Weights of a small mixture-of-experts language model, trained from scratch on English Wikipedia: 105M parameters, 8347 steps.
Below are experts of layer 7 (counted from 0) of a mixture-of-experts language model. Rows are named router (the router's row for the expert), gate (a neuron's input weights, with its number), up (a neuron's input weights, with its number), down (a neuron's output weights, with its number) and show model dimensions 0-255. Each number is 128 + 24 x the weight over its row's rms, rounded and kept within 0 to 255. Numbers have three digits each.
After each expert's rows: "mostly gets" lists some tokens that are sent to it at least half of the time. This comes from a sample of Wikipedia text that the model never trained on.

# expert 104
router:107122131139087108156125119155163141153103146122133111137128126152108107146081108129120151138112145151130127112164162118143086138105147103124110132190141101136140125159104113158125175145160120131129139131128122156077102090157122120158120128119181081128160089088111123140114130139168118120100114142108144093133090091077168141115101094162114139096113112134107132149104110127142141176130141161109116123085133132138160101124139138115113179175109171136138110127157210129126147137162107138138137113076154129150122126105148125151139082100130125076103151100114167119137139131117127142101100081142105115119131133113142109095109125134118091102153096105126143133168125097169143137140154121107131128126128117180143122142121157154145065105104072101135110145089095115119097145100117
gate0:129134117123147147103121119152094129103144112146150228112112126167130142132171127167114140137139153142123124079096124098085131104148112142134107145125139145104139181123110151093116070128144128102138146110135158112132106124111116112106155105183125142130051140158110147120138172144130143134155162086137162123136172136153120117117134135123127122130107126139150133115131161153109091111106111136145131157125131134137105172146119128104164135132126143131114137107138116111188117146181124101107144124138091125122155119103092100111130141133094089104138153112129074117122165124095082089142178101100207134122117149128117108166138161109106135117141110132079143107122077109169143118182158129103094117125129115098140149140121123104085119173130136124145135128096143143138147122151135
up0:153115139105102127134108160152169143089075109067132121159122140089148100134106102147118121108143108114120089122112142134109132121120134113131115107125134156098133059094160148140159181131110113157104103128144111153152148120126101133150104140066102128139109126119144148127110096136112146152121111175117120154147129160144131151116135155116102138140158149122097124097191118096134113134119120104160161124142142141147111088103117143149127118107152105081153138114123112148140089155066130113145107127123146150139139132156122150106094145165094094172131072192117155138102101104149168109138050125137108118141128094116139146128137125119172105145079138118170091156129159151081108132118097134175122156137163143103108121155136143117118089135120144142097153118141138147129123129096141
down0:117124086129088155147128138113140146104161206147129165134155122117122117155117092132167127142116108154114147134138122155119142140133119128115185164109134141106117094145103170075097130134134131141164133114178123132106118147124092128127143170100145144127169076150108119145124102181151148204144156157126124195125132108133136143113137142116158116124109136102091117130117074146139088112162088104155111155155097140150139137125108127142121127140098093137149149081120158196129171112123155089117139152137129146173086122126118153106134141090178115135137109183153126150112175115128149129152146111133129122131148136124169134100139105094144150114131132126167121118138130136138127151105154095125158114139124130160094175143164105114098141164140148142103135141136122161143132105162131
mostly gets: " leader", " player", "ator", " model", " director", " engine"

# expert 52
router:170122153133107119122112143131121117111156104138125109140116119152108151129102120112117137128135100142072157158112089157145143113099140074157133098136144088153160160091088155130165127104124134122129085117145160093138164140143115162116117137125098128132084111162094121167129127152117136081116103147132111139117130145123098108154128130159119115143137123130111107110109125091129152105109133061153114168151155142148108085157145091126099107120144173112152093135120088102143093112094141043138083116116146107104100130146073132097098129132171079114141134157150164146134107131145132124117114137141147164140135075100136145141109135164081172126119132149148153110116111149096104062070140167105126136110130117116115093117103151150097119165150125141111142125128116134160147127139133
gate0:174126091103133126101119118144089140212135156149126169115121123133104134108141111135137163148091147119128147113132165097173142155150106121077169115113119117097133122091129153134129136109127119157125133106107107120114124107095130110124118110134171108150136122139134118113125136076115087124107118097118143106159122173120123127140183159132123105116139125139128104122102094129084147190180070145155156166158168172133095133119131124080127128191146124109101113121136124139087148123122116133114129117098175120132141164138142126130149121145105113140131129139119158139091131108141135124117163116112117135072144120136171109167149097123125132103121158142174126151078136132092115147155119126069138150124128134089143091161150167130152182117138134113113166159100165106136146160102137
up0:101165090163150111116113152138151161135095139115112142157116112136137123186096169128114113094131127136124086136107098149119172110122117093112086115091133141169169100169128156138104186092099112122119115116132147101095116136122116165136169125119112151142161117095099145128162121150094150151106140166111122179171119114089148101129116127129109127130140118122119109126130169126169139116096145146136110130083114157105161134117099112159110120141134123138113111187120124115113110133151193119120120077148117130117134072114094160060128155094139138160117132114098159136145134120170164097133130139126168103155112161122136120133133140154138140127112132125093130096161150116141098075136153123122143109137083138122117157111156121097088139084084131161168119089157115142149127108140113
down0:127129147156115117085155100113112127130163165134148119161171116161129152115160103158113126150115088092168134124113131140131093088109160121129106112120140150114129097121170136119103146153147131100102147132113167120123189137112121112076131128129153104140127106117150154122123149137139152132118134171153145063137128091150141133152127116106105114136105101141144156130063124140138126122123103170117088098101135111137128134129169129112175141153079106164116094114143093129160128109177169098170112102155129060168113090150099157108183094105150130152124099129104133133140130098133154129141144110127148091119159108143126147137105121160153056116153090106142108137106129146160112113140155111120133104099115163124095108160107157104093111092106099108150123120116137111092155122134116
mostly gets: " H", " K", " Mc", " C", " J", " B"

# expert 183
router:127107122145123141150104102123122114110152147157124129109136100125113115154149139146115124104081146171157099127104167089130132119169100101109136116071094150123117131101114168133157120134170178140102099175167139135152117170131156130094133126118116143111116118120106167132144130114136148146093113143162088114133116144115138170119130161094106091176138129137110149119154142142136089102134128145140119094132137116126117120168129098168155117062116100127089127102147121133110148097091127041177134152141150093107141106091140088083128114174186145186137127136143138121103121120110117108138122154131172131122115088130172107128133140126121109134119151174130159133116154159140177164091125081126113109152137128098113134123134093133125151124137142136133090097112159149126117132081119
gate0:163133132132125136152080102136115162139076119148156135138105092123144210079138122113141109125107142165116104101163123166116171157120127125130090157114141113099160102169104152129098083151139114152123160158144111141130176112130142091128085114109182091142125153167116147140165137098141146150103142135118149113179130112120098155165152142145100145146083053125150159135096096119135111131103122153132127110127110144131097114135157107140114118121167180084097112141124149074122121132121145131105149124106148102140100101125076131131129138165125151093112139127102147125148152109157120138143138101161137137143133122119133147149123085113086137174128113146107108123073107133091147142124153133096118123108140126137086127159147124109100134148137152187120137127170119141138141098144130
up0:120164137114092160116117141166108122132117111092171121154134137136128137114121156103154104142123143151121085120146100125103172124130118116115108166137139140139134120159098121103119146129170163143136140137140121164147152123128138099147123116255171132102118176144134130155137129127130153133150117117103137144113113126139125099136127114172130137148115136136112144132134100109148095147118137135138142118108093112131090162142099128127174133098138174093118134154119154104137031116108163115071127117064137119118112093130106133124118128169132132104111130094091120113158157170123141116132130131158147127144142156115126112143116128111115086148115132158092091135100132142128129146131157149151095139157143154138120139155101127100142096123109155142127092100110113145134082098142132
down0:112150149104133127138124135126106139138083110121086093077107121109116098152099161140112132108151115077125043115148124121173108127120164147147157161125094111161126139122138151131114113107155084116112149181099150140128114116122116083142127065070155129131117163116106151134103175133134146109123115084167115143129122091142145131134130142065109106089117145095094128160119135121150147101126116136137094162115129110128128142155118076162116147138122157109087142147167130145111068119120131172075137136137137141089169140147110116166151131126132131119086120125152107155096093127119133119095174101118127122130104164134149146109177101113080178126178140137129128106127109093122132154129125127160130142151124139109126112103143116176147165123130130164112142152129129147135140138126147
mostly gets: " Sa", "wi", " Tra"

# expert 188
router:151149122127098135114107112135151138114141116108173130122138140150101140106142163118145131124120136150160147145129100109090110123120144080109158120105073104112099128155122150102144138121182130071164125153130160132148076134103120091111085134108150131128141103102114133131147120095093130134136100165104132136101110148101124120103116127194158151122127079128122130155143138171117084120152099156146146087102115151132127129163094094147090152135113121133122121128115172124159130102126138140158112135173125077111118147161152079092133118141160163088077114113089128120135079113111116127114153186162145169128130064156130113149126152121148104114156120159139098173148127150100155178088163086132125121097133147121111168139123121113134124101123134107110136123107134123148101115153078
gate0:144082124111151126146172102096120136139145117127054120150090135103113173118113102126082150133126151133177128124131112092151141098110137119100132189109133141160112092130130149124125125077157119099145120166108151106131095123146141145114114110116129110094163120097105147164126137120149125125107113151122143132106122136136115126147129144128124169142170151121145111141128137133109144123128077138129109092142084111114113113124127142087123125102134115129127160189140151110056128117141120122093115141136216101132171075153150095132128132165103179093163140129121092098152148161136129137105117151167119105186120148113106141100165137098116144153144150133143123109130130104128131139122110174133099151176150114107129126048138106107135134103132132117132090141130117124176133120115095
up0:141130168123156164119156122160142145137143133165137126132128143136122130107142149145162142155140152095113097121128120135109121109158126127109085108148133090127157092129166136122135111124126102126113147166130062122083114117094097140123123150162123128178097127127143145102071111127166115135127136146143135106164127175117111143134118104132125111098098170128089153155086104144116123156097176125131161122152153081135132143054152116132134116159127128146134129130073138110145095166128150136114138149144112130140129137117091133114158172117160121112121148177091124099091123114125106142134152127092128118136148177093081158165127113109156065106185113116149127164123122117166104112118163113126106084134144181130131087150143100117115092132098127119130058141114138088143150139126112
down0:150129150128145117138097119154143139141118121129132084121161141175137133113140141136146132126182070125108130170148125123123163123128112115150112093133126079120098124112083158121115183149106104144149111164127129113105116165166135154183100151133119123074129127104137130130162117120142173148114099134107146165151120135084134111118129145140090126121132098110116092153113095118159095153110133105124175122182093130143115140141155121170118106154100143132118082145106151142162153145134102128095155134149149105122144123109103068100136151136117105154096150107143104159149117128129166125156106129133103116106083141145131080127136141138117084120100076121132118163117109157103112100143114165133121168103178121125153182128113147049126116152110129111119103167111151104153085113139107
mostly gets: "fe", " Christ", " life", " No", " while", " Sa"

# expert 245
router:148136171132132146136156143140122129103129164146149136124146092130082125148138139108153133156059121106113113183136139122085161119107169088133124102104104138131104133144143160146144136124106161121156137126155099088056123112151140154128100142132109075143103172108126138100133123112085112119124157140151131112126098162127124128131126122127111126134141136170126151115120115123124110141096117116146132144126122147169095124148111126130160093120124125095117101116153106144133123132122158125100180148129131106149177136115144101107107086117106094121154127124127105118084102105096121109125149187132112147128113158088122107126133143108130200172109134149101144174084147116096109122122154074145150158150099111069160152128085125092123084101108120174158104132138066134146100118158129
gate0:131093151124140133160142129173158158120135148108082138151122123171124109115166138154142148133162184118110119145124145130155161129166121086147144126111149168130113108136149133119148075120144132138110110080139118104149157109114072102133150161169114115110163141174133116111139095141105122121098146136153125159130119117151127111140137103156137108172128115134143138119072142143093125110107106103104166093072134123164111120146138101123113130125110107157109120132132135102056072144127135098132090121103165139147122102076124107119126110108176139147097086098106148160154148134125132129157131123168108113172145159128136121134104164128128150146141188138148117114151106113118158125095143144128059165096126128122135132111124128154130105113096144124153153076103133117184113118164094
up0:126142105112127142093115142132134169109154125139118110117142111151139146138121155157108126185141135168144125126117130105150113109125124088138125132130128095103116094123139135156111104111153127190175102138132146152186104111123121183109120165106121140121152114136076130129125125148125143136162139113185141145162133115154128118139154167132114143156119092116159096088078087124110126138146113123163112177107105094106178117100114125146139137122117144139107111086127135123135068125139112133180080138095128158148131116148149147129124125127135079116175161167120114112170096111077103130152146129169122165135111159121121137100165112102147144164157154102155135170083142166111111069162104106113148122106095152131107135130128124115150127141143106125109054120128106139147145108166130
down0:119144127116131131124133106144149092169110119119167157125167116089112127124142102164065166184122113135069108117101120156140135107100146110100115120107159171142149184085087141182113098124162142130151138129173140123111101133160085147097139129146163157115133124111112147088129130134112115147107107130129128094145100165109132111137127108120131098117114165137136178132107128111179124120110144163086136175135118138146125121159105122164123147096088079105157149126145136134149129125124120155162133127138157084158158118127152093107132140131108117153129145154092120140130166115117149142141155137099108075112139136103137087158081107184161154082122138146112100126090123122129109120132082085083131138130130123137121134124079133110103186136097135151114109133096127142151136143143153
mostly gets: "ec", " po", "po", "oc", " c", "cho"

# expert 96
router:093063158140128159120155120118131101098153106140141095113098148140108091093167138124108130113143152109096146113113141096175128110120126121136099110139137139098122101103169102164165162127152108121106132120144112145140150102148150134096114132137093068156160085102128115146121093111147148150151124112152108104108120102147118138124120151131130144175094091171125154109150130142112137103192139140131100107140160108107134104118098100096144110172105159130083109138116143141123130148085109164108123120169131159099123158122105142139095172095195090158130123136114137138115137133188100140097108142128134127146105189145159091113143166117140098183153108135154164107115132118124118164135122115124111120105121114141134130100143149113138136114103127104169095110146102064118118118160141
gate0:138099115122160148107137114098111127111086133092163131120125126129111126144156121102144147141149122134162196153124154162139143120155149087138150118151116151100073114100068098096098124119130110160101134103101150156129082183122086119101117105106107141123142135128133131137131180110155113129176146151183125097128119125115134147097100091121121151084125103151119110099097144144087158167078128112164099165156117138113115132116131146116108169158126127128159150161137118146160152101123121124135085100125137127143167136137103124111147119109119171158098132117079136110162151135130139099115141153156144131120142139139115155117134128114103126113075138108191116122097111137117126086168096172164115103121126107127189160084136128140105115135144133109145127125112155132082120106179146
up0:126142142126132092147131137115104144161105152129102126158076124058121145117103092158122186080136094141184162161101113141096122150127158122181120113178110127108158135118094102141167112120148138125115131100097128148086099111104133140083149145128114150133129109160096155134104152121104108097108148159121095126087147134104127112197144130130140135144113054129103105108118131095131133091113134138141120114090122154098125135123108123122144123094116106109162152147130083155141175154117121125122117135118127122128111134146132086168123167137163120133141097127084176105141090132137145121098103120111151139087075137148160158103141125112129150169084117060124103167102120108128097150164125126111137109116145133151141131122120133134113096089152110147113146086122107121129115132115122
down0:100132139133086127102166143111098127147120125128128145108105155133137060103150129118076139095136107163086112150110122138106143101091145089112127124077127110146148123145136141140131140143159153138124128126125153183137150157104101091110142128106151152143163129105128155115144130131141084105152152144120125133128149142084129096082159136101131137133149093128100165080100120101133140177128126136099130099133126152134115153123112135105112107162116140141139161148127150110153109113111157100139136117132111131137141119096147123128168138168108184098138095075073136118096127183095108134133152149109126118104177159058155149162148121107134150139105098124126140166108135112085102148145144115106119137113084161134123127091123096132132167171132150138197139092138126092141145168141162
mostly gets: "–3", "–2", "–0", " ", "–1"

# expert 226
router:159146123098157145148131155159169150078141117087139123144109098153123126106150143078082142154124144107165107114110126125130113141101126121123128131139091095122136111113103179114155134151142147109147118133078142101104130135172119124125108132119117101105101120091085144165142126161126128158065134141122094162106139100118137117134135136156130124137102135126132113123130113120135104138130111118129088107124127158149168126174126087174091117174127158119105105097165116124155147138131115149114083124125103086175149127112145093144093115155107164173112098170134140171121128133145119104146085150134138158112123102124170114161140125128101127159090116116168158151158087124114127146163118083153105152078132110134114170114101098110123160167068140124105097115159132096141140153175100
gate0:164118098131131123112102144080131111143134136134119135121176188119110148128121142143132127148139129153175095134152125099120085102106122114108133147169129105116129165128089125194129108123137143136082154128107099115155061152139103147115117141125128136142106122093129146124119120134083172128129154164151116140139121074137118124090118093119108123134141108149144147101110107113110130105102128125147120120108147139150133096112159103114089149128101142103158108076118114133150171110134099081133118145136113107155138121103145104122172143145094145075102135172101105149130137124089142166116145131154091163147037128078068138102152126090110143134133122143125111173086147144143120131128132141108133129134141138100126149133116133192144122157171134092139153174094154142129160110148138
up0:093075139150165126137141134099113128142132168132134132129132123069112125102071129132124115143082137134125150093179149146153113132098155129150147123155116146120110114131130089135125116167101157167123113125123114168155116141141175112179120134198161183121127168131121137111122131141145149109116127159152143153076121119103133105112070121147116090130116116121091138180132091157123140116133159158134166140152097128142149122124156118138080123125135116126125113104213124120136180085139135127087132129148175138127115162120152118142152119127136150128092131112128098163137119156123082164156094104152128144104135131123076141139097132108124133087141134164128123169093135132130113102150144113125144100120127160119144118152167151147119142149133166133137127138045100117139153131139138
down0:159136123159160107116115129145125145117122098107167139139134087156130106158155178123076077138136103188169091102142107104154106122169089155159151142174154150158120113117128104106110138109160101123117157091139146085138104156145087187122131166164127091114132159098062117118123091150130127131129109101117165123107138119130130152149089144099130145151100090127141115093104110118118143137122136155163089095130107163107157108123121108148133098134141118134131077115134112133105116103143105143139202101144123145133131098096105114132106111137178129138150105118095105122099109100098079153143149135073120163138099153133131161157146122113142150164128112109140136115155156138140094135122147118155137112138096109118133158107129115128153159097097166139128111145147111109153125150100103
mostly gets: " St", " st", " w", " d", " Th", " gr"

# expert 78
router:103133120130100129121163139142123084149122125139152121186078139113140114077137136129147138122173146135139111144132118083144143151107127111142149113148141147093125130072155103143128143139146127126092127163121101127186128129147119123095139129118117133143122115138136152099167099132121132135100121126120142169121118175121150124129145153098121113129131121170096143103118161169148168113140123181189128146147143133125141140164145146082168103143109102112105102116137128123124122173137105149130133137149134161118163144102156118177143156110160065160138093153115100148148119129153103103112132142109121147086119151115160151108150124116097146164119168158082144076124099107164135168126155142072103168107130125120124135106136182122080165074133143112155169125142173146119083115145114
gate0:125107115157156084116099165130124111149143146037142132118146122131122115126164112155105133143134162133125142109119121129159127145084131122126095131125112119106128100128129107141137148132103101105111135126146107127145155121120134199115155136156136125115128143093122128120090163131141101157157156073104136125103114118105082136126121125144093112146102125062123141177135121121145126117099121108125148086175142149125067093137144109074089124131137165152112082122118156111098198131110116137121102144146078129071118098134088143117104147137160143160121145178124125145097146103088127135149079111162106127119125049114139097112109127109132138087124144111153123097112121117115115146122120138105133146100121145113115094118134148159127116172119132087128158112115147161114120134111176
up0:122117107121106151137128093125098115181151188115147161183124157096110117093146079164169145141152172137139201137111108092159144163123129141141087103155142107101122140108128114128126112098134126115119119137098122119158132121108142150106126157159083125126138134092112184156107133130107116107149172130121123107125125090116113139153131148151142102155111101115131157124151144131115179144110121132152170098168144130126091110119120113084122121144138133102113088129120164099141167184105152137170137099135108111065145115114118093143096133110130134123137124116099124148124179095117106088109135125105123142122131102110154097108119127121099154135179164113103140107117116068128108143132142117115084155128124145111127146145131127184112128172138150083139157098136139162074128158119123
down0:131132103141112109112094112139172095116085063115165123109151155107153127131122138114122126134103117112149141119105104175104137113132164153114097185120115123113119120193118119147141143117134135125155093159148150112176126159135152107155101083118154168129131114137105112061117129158152141155167102149103181108116096140111102127096138148121165104099124147131147117142116143109104120116114104143100142097129162116153163107175166127099132137132120160173147122097125085106102091165151150159098116152133087130154134121089126154105086153104150148125126151164157133143118130140068129189136138160145152114128133114114113106118117063117118158130113128112151141094114089135128142160125138126118117130078130121076134102153155144099172105120125107110105142089117125129145134112141115
mostly gets: "0.0", "±", "5", "7", "6", "9"

# expert 12
router:090123127091161167151145122096114086171153165134174107176088165091116145130111146127170128164151165116159114153129150089126139162129133105154133092139134135152076170138161108126133143140137108088100140124152104146117150135147082094129109090127052148127149083135125126153164156170135152111146132147147103123106105149122124123130121157112135105159134114120106112143123089119111121136129140161101137139114101103096138165157112116091142079117128091084103120150117146100130122151156127142121143130142140118084181153152082106141127156141109100157105103117089106130102161122131075111152122097139142150153131142103124170118148133110107107159150091136089115091123129110165131134144126111125107128104137130121134154125119169131117146079095163099162146136121130164134128128173105
gate0:153158115124127130088114097082127126155154156117129105138135085140087142090116086161153107148126165123140084184140113144136139138137129142133113145138155124151117141134166154153142127120131117063119145145136192103140159154132104120131108144137143147119142110085083155114131122119131147134125136137117122142135100103107149111134159120105109121111111149131094117146109134141138178127217132111169151131146166122138146124133132103126112077091133154125110106105121162123100091084165132128101164180090086123124112118143092154115162107120119163104137145114105065141116145113135132142116124138159113164163089140102077158173077084141115103109176122172119121134119112094179131154092107129123167127109130129105111087101157134134115143128102142134128124127106118133138146144146112
up0:151100130134153133159137180159089124113111122162141157128137151155204125117123147084144146146109165152100136082136158106129124122163129106118133123114115117107124143136115110124119111152106100121118103134139105148095138048162137146162138118122146063121140143150172115128139116136108143110139171130135129172128153127142102127111092154148137116131096127134151175115133095132120089130123152167113137111126113058124125112098159121114100135155119134119139159121165096130114111163150160115153104091124113129115134105148108130104116148154111148143125141137119086134133124157154105136111170136130132130149165116135123133109171147121160098156114111159113081152115096138152135128115163138142126127139155096123138181080072135118126027132145152134110095140141150151105079116155163
down0:136115098109135144117108127096157149153107101113104111127109112164102126146146140141150165138142154142139125174160113159154108086111090134122099101126115116088130128108082116137090146120124106114109176111101128141143091129136113090172174158164134124114087145117073161153147118077146078127120101140125149157143151140125123113124175128098131131094166128129117118121141118147124143169092113148155045154124123160125126129139135101064130099167124145164101122147103147138173152162113133137177112089149167084143138140101105114116187108093121128105162133121097137120135102103095142123142131088088143134161111132172164090138088096120108116111149123136129088124120116119122151145105099156113123132126117113166139098133163126122087158164128139130115130139120127165121122110119147
mostly gets: "′", "0.0", "000", "00", "04", "0,000"

# expert 0
router:115126142130150109105139094104125107129138082133137124160134108122126116128128132143135143122086132173100158155154138117095092142143119126091169140122142097119081135152122149146127151136148195163113156145141119162132100139117127171165147146123175107133148144117125166104100132087094091177106131149133102118110116093096157121101115132172143109144105144150130154104114145177172137135156131086155099110119099095094119091149141157138170139151098150121121128123143178163082138101176146168118130111123147103141061136128148097129143097159147145117149108120127132122129145114107104149118120126120108064115143164154144096107138128129110128137165107180134203119132147127146161113134127136110130110116144126110141113101143140103108098116135110131166101142127161082144096132080170
gate0:146110162124111151130114108155110165138142148085119145137105141097113124106126140094155126132147118165144102130165144140139104148123140108104083115140161144146164135095153164118129129152160128123171147177180087093140145179149110106109160132114132101157124131116147133165104135194098161124123146130080109091168174143100094108126155117129118102135135150128175092158102112117141111154094124118127149127114146138100145113103143122096118129089132098111150155096128161126165111156146128116138113126151142140123161098118105131122155186134106114132135129139142087129137132161128159145144105110072087144120145112086120132094116113106138094098128142120126130124137126130121138127138034117160128127146110110160125129154169109146091103122075087137121151127101137187133095132119180
up0:095091129106122140140151152122157110097125153161114101123167119191164107130134119153097129120121124100134134097070110113123170127112083173162179141104118132092111080138121114100086104105131116134107087063103166130166123088100153182099131133126071151081107081152097105140122129121160112168126103125163134168116115126146120159138108137101124139138140127103079142106148118116109136095131146154132079117130104177183108150121098138165147118141128153128099075126140105155144132107117105143136176145095135131120144116129104141148097095145127128114137159138132162131138118119117149109106127112158162140137125133148157161147125155148137183128092100116145111128138103132136126146138153153115108172121111130143148116117112137074152178153139142118131117138129140125133141124118083
down0:164116143091135202156106129124138110142136144152139116176133126118212109122120100152182135154117158148125139175142150143163152116106064101147123142150122156116143131072152123130136129116104134185135118137146104112160122126092142157109092120082162130153149137122187194137118155168143162091120152097148111149134117149136143123136199139125143129110188143143140160141162144117095165104189132119085111134112124114111125145101124107177093085146136135120137123136124095131134135126133127112137165101114162158158097101114122125127137118112137152143132111100131136130129098089126097090127147139168169117118145130100121129088123107143161124100127113113137101117103124161148095142101132113125133087109109144109141139146132143169116119111152112137124116133120157147102111113110122
mostly gets: "se", " different", " various", " who", " Sea"

# expert 161
router:151135147106100158127141146120118114094124172094141177126123109154127145123154136141154123135091105100143112157119120120136142160151118129124133175132157147115190161102168189150111123131127106120119124113146151131140139128100125115153161133120103140131070113095121138142141137093162094130149138117116128104094173136181129180112120143146136111107108124126093114163131126120073136083178128114104093123165121171150107172122103098146129101177106113135125123114162146153134098158084139057162108108161122139153133118114106102099134123100157109137155098116127109133159169105160099133115116124147117120088113136150143130142124143087105135108128137162134134142108127135170140137086155145097120163137111139188124159135128139174121157135104094149159132165093110088149116112096159
gate0:075151124124122118132134101138097121182100123120082115152138122122144116136147119113119085092140106153086153145123092072139107118130167144146123109094105144153133102123092130111072162145151153166175090108177142130123109146116124128155101098080124130115150159122151120079129096111139141087114099163127111170119087143116143081115114180123147098107162103120157135094129141147116135109098127142106117127080175133102104096122122116123098139124107089110127135130127138121106156104118116111158126132100145140121116157129116126150149094107140155152158079111108166108091114145156095092127115126128149100117154094141108142120102143153155099116109131119115086109138136120088111107142126138167096128155141052118120141161128123137118084128122096188138162113117097126153104110123096
up0:118110120116141075144122162147160140095104100133103118151069141082089126116144151156156118118098187121154150117135202130090133095066094136128141155138089138152130131135135131111163115159097142099124134153121168144101104134148151122123115139118122110130144103140107148111153146182152092184115136134134117055122123097124147104146162128133125165156091131175130109167103117141167118140133106072135149120123124116157154160163141135148160131112116131121129115153117105098118126096150117106136160126144064128151114157103153126161128183140109110091120134144123111147142111170095174129135145092120127128105139128097120132102120157149128122149123135133141133119142155076166110131123124141134132129115164150141110147093141121161130096123148151098120133126129185116119154166161093
down0:149130142148138147140126150106144102158159146129107081121144134151113143131149127113123131120160161134130123122115138131065168159122170162128152112106092115173124105129169124157106135147087111191128138133121098146141159123129139115142152140098114154116156128135182146153122096156139155118114171085117139171154126159125144141150154114111132108151143099131116158154140103114113137128117149101141138102116133156095114122081082138146155122158128110171150152163115138112161133142179133134093132123089179119132147139150110131112096143082136091083135139132157143131098106152131082133166105140135149130108108123127111108135116124171138133142151129103117171136132071118123074136082166151090163121064135116100111110109147170098119123194108174098169122116147110113113135124138147
mostly gets: " Re", " re", " pro", " Pro", " pre", " co"

# expert 136
router:117112119114154146139137133151132096132164178105147101165096162098147134134157104157106115122153117118139165134146140125166085148111110130155076157140156149120081140075155102099130118164164101126105116154108184142152153130172165116100111129149065149157108109121122146087124151106121115138136166155098092153136109126150172101136136110116117121113162157114097100152153111124127109161074121155135121169155108135084124155156161113106110120082161198092108111114098142134156158148137137158130144132127137115134161129121113163147150140119118095148152114121134134120124137099154130108137087152092149144146123101098164143107150163147119133159119115111082141102119160115155085168153104151119132122103108165163109102126132114128101168119105107106139135111145127144164132141147103
gate0:142171183125160085086137143135113120140099117109108123102112098111098137156127109123142115122109134118113130119137183082128146160118106129133157140144132083195127131147134141121160115144171093109113125120153137149152152112154133108116118126154116143126154113106138136130216095127121121132152127122096119083117144136155134155117109137143128191135113140147098079120138155114175125116160129110095138125088110102109102107146121102156137110116121115166128125154108115115127128121093111140086123090147121128126093122176112125123128148123181131125142137092152142142133138161107146127134100123126087106041121093094110072144120112171077093104083117128108132114147166089148139124133143124079119122121116094194131130108149127134132148090141106108132133116141102095124093134153136
up0:115165148104115127142162109156165132114160090104157126121103084119163172155106149139149143077126108118103111126115144095124138168146112162140130135166150169145148149167134085119122189133126102127116102127109104157153147103141138133141130117112123084141117114163106147118105131136134143088104153124169083116147109150119118136136137161070103122170171165102155160161117140067180135144107106109098170128096094115100071114165125109138164145176082119138151169146105140116186145132131107154093097097093115114120123122171135131136127163139133114139114132138123147128124112133159128160155122132160111139096151125135131098134120129113097095124101110161091139087125125077117128132148148121100066107101120149113129102131130104111131128109157138140148129108126120127113140107165113
down0:127112133127126161110133191095147117087138116160115149161092137152116150112160133121106129139168120143102086139137144074154095133135103115090150135130139077108152154080100152155143116091091085141111130132095125088133151095161118142123092100138106107120102081131150130142119164143110170162149121114127120116193108135169159139105131104118121073106121128080126101132116114125160129175158118119139104138152137138144101142130120140135155155128128125095108127083100134122102106148112129078112134119110131145147165135087100154148140121147099057167169141141111132113129119129070136112113139085182147114161119138112112113141133090099169146120140148113126138138114107087111131143145103090184126121100129138103153111146135136115142159091115109146123127108121110124124108156127177
mostly gets: " 18", " 15", " 1", " 13", " 17", " 14"

# expert 92
router:107120104139135126146136092101151190134117100129184148146102148109107178134130093145140142165109147142131129129172137130115121109123109100137190130077135122157109145134137152153140148136150142139098148128140151183082135148099117140149164146165175113116161106104090150113129109103106137112105144141157139083156111091081177091122116132162123135136106151168115143137075143132130118127139130085137070118090113133133111119086095165154132121121098140120109149095151170123164142123097119217080119126129127132097076117126114140116154123104130150084109119108117129113105138111111138151082120136137109138136153123137140084128123132146129132134151134145125181150086176135123121102143128095132150126138133108110122131112115103120163148122131115126134114106158170119107084127086115
gate0:126099136118132162118140131138086160108126094095125148136116151135089145098142138115128167145132129143122145120136117091147150123108121140115134140118117175151136127147119138159161130140139104174098124154172129131131125127072098118154126155095144130103147151123102140106150108124133148128127136096144131144123100118146141141128074066147131114149125092144174192146104182103120068123081109128140107072148138111154069127108123164086126135112141130128155111154099142136121133159150121119086196121113117112122133105135104124115112114093105136100156139123092159139153159151132077132132108139153140128174090108134074138105085170154136115148146122116114096131160088111119128148134101119152154126092135116097161136147118092079133104125111113098109160076149092140147087129093117
up0:133131125123113098121153165120174090131127149172117049118153123128131118177157130117121124141113133105108078150149128142122118132124137109139153141089135083130138124122114119122120121153143177111149116067091137140141076157168138093069126092147106107132119082107112105121119151131147079170131111127142121138137165173119112130102161171123137184099127122124129115098121101131162159147153171123088132139103134131127173123135072115148120155125129098116135106121139116126167090080091113102132127121178116120154096130131149079133116144106139124114133122151118126136123139128129177134152140140127135108066156155116136128147152120083117133109108149143142158115143161115112119114117164150120131132191115113139109125153140156153155176138138124158103085173117126097107148136166097
down0:152128168111121115128147085152129186110097110193137120121152125090115139089128120129104150136111122114130112067141131134104119126141130120146129118122155104119162144133111116143145096177118159122101111148139141139109100132138127141124146077114144130177122093106118138136141158116142179113170135124141098136126125105114130125096126125164165125136101126151109145133089092116059117103159127144130116138142073100093137132137104171132098140090126113092117184108116126089136100097148129143104136141134100067120136161144113113084106077104108127126157128134115142165090123095111154119112136149156127105094168109097114130131113079147121136083127158124096124116182127145162134144137108103135110107121085140098095096097122108109115140144129133152131087082150147143109108066085132
mostly gets: "ttle", "ke", " Ke", "tch", "itch", " goal"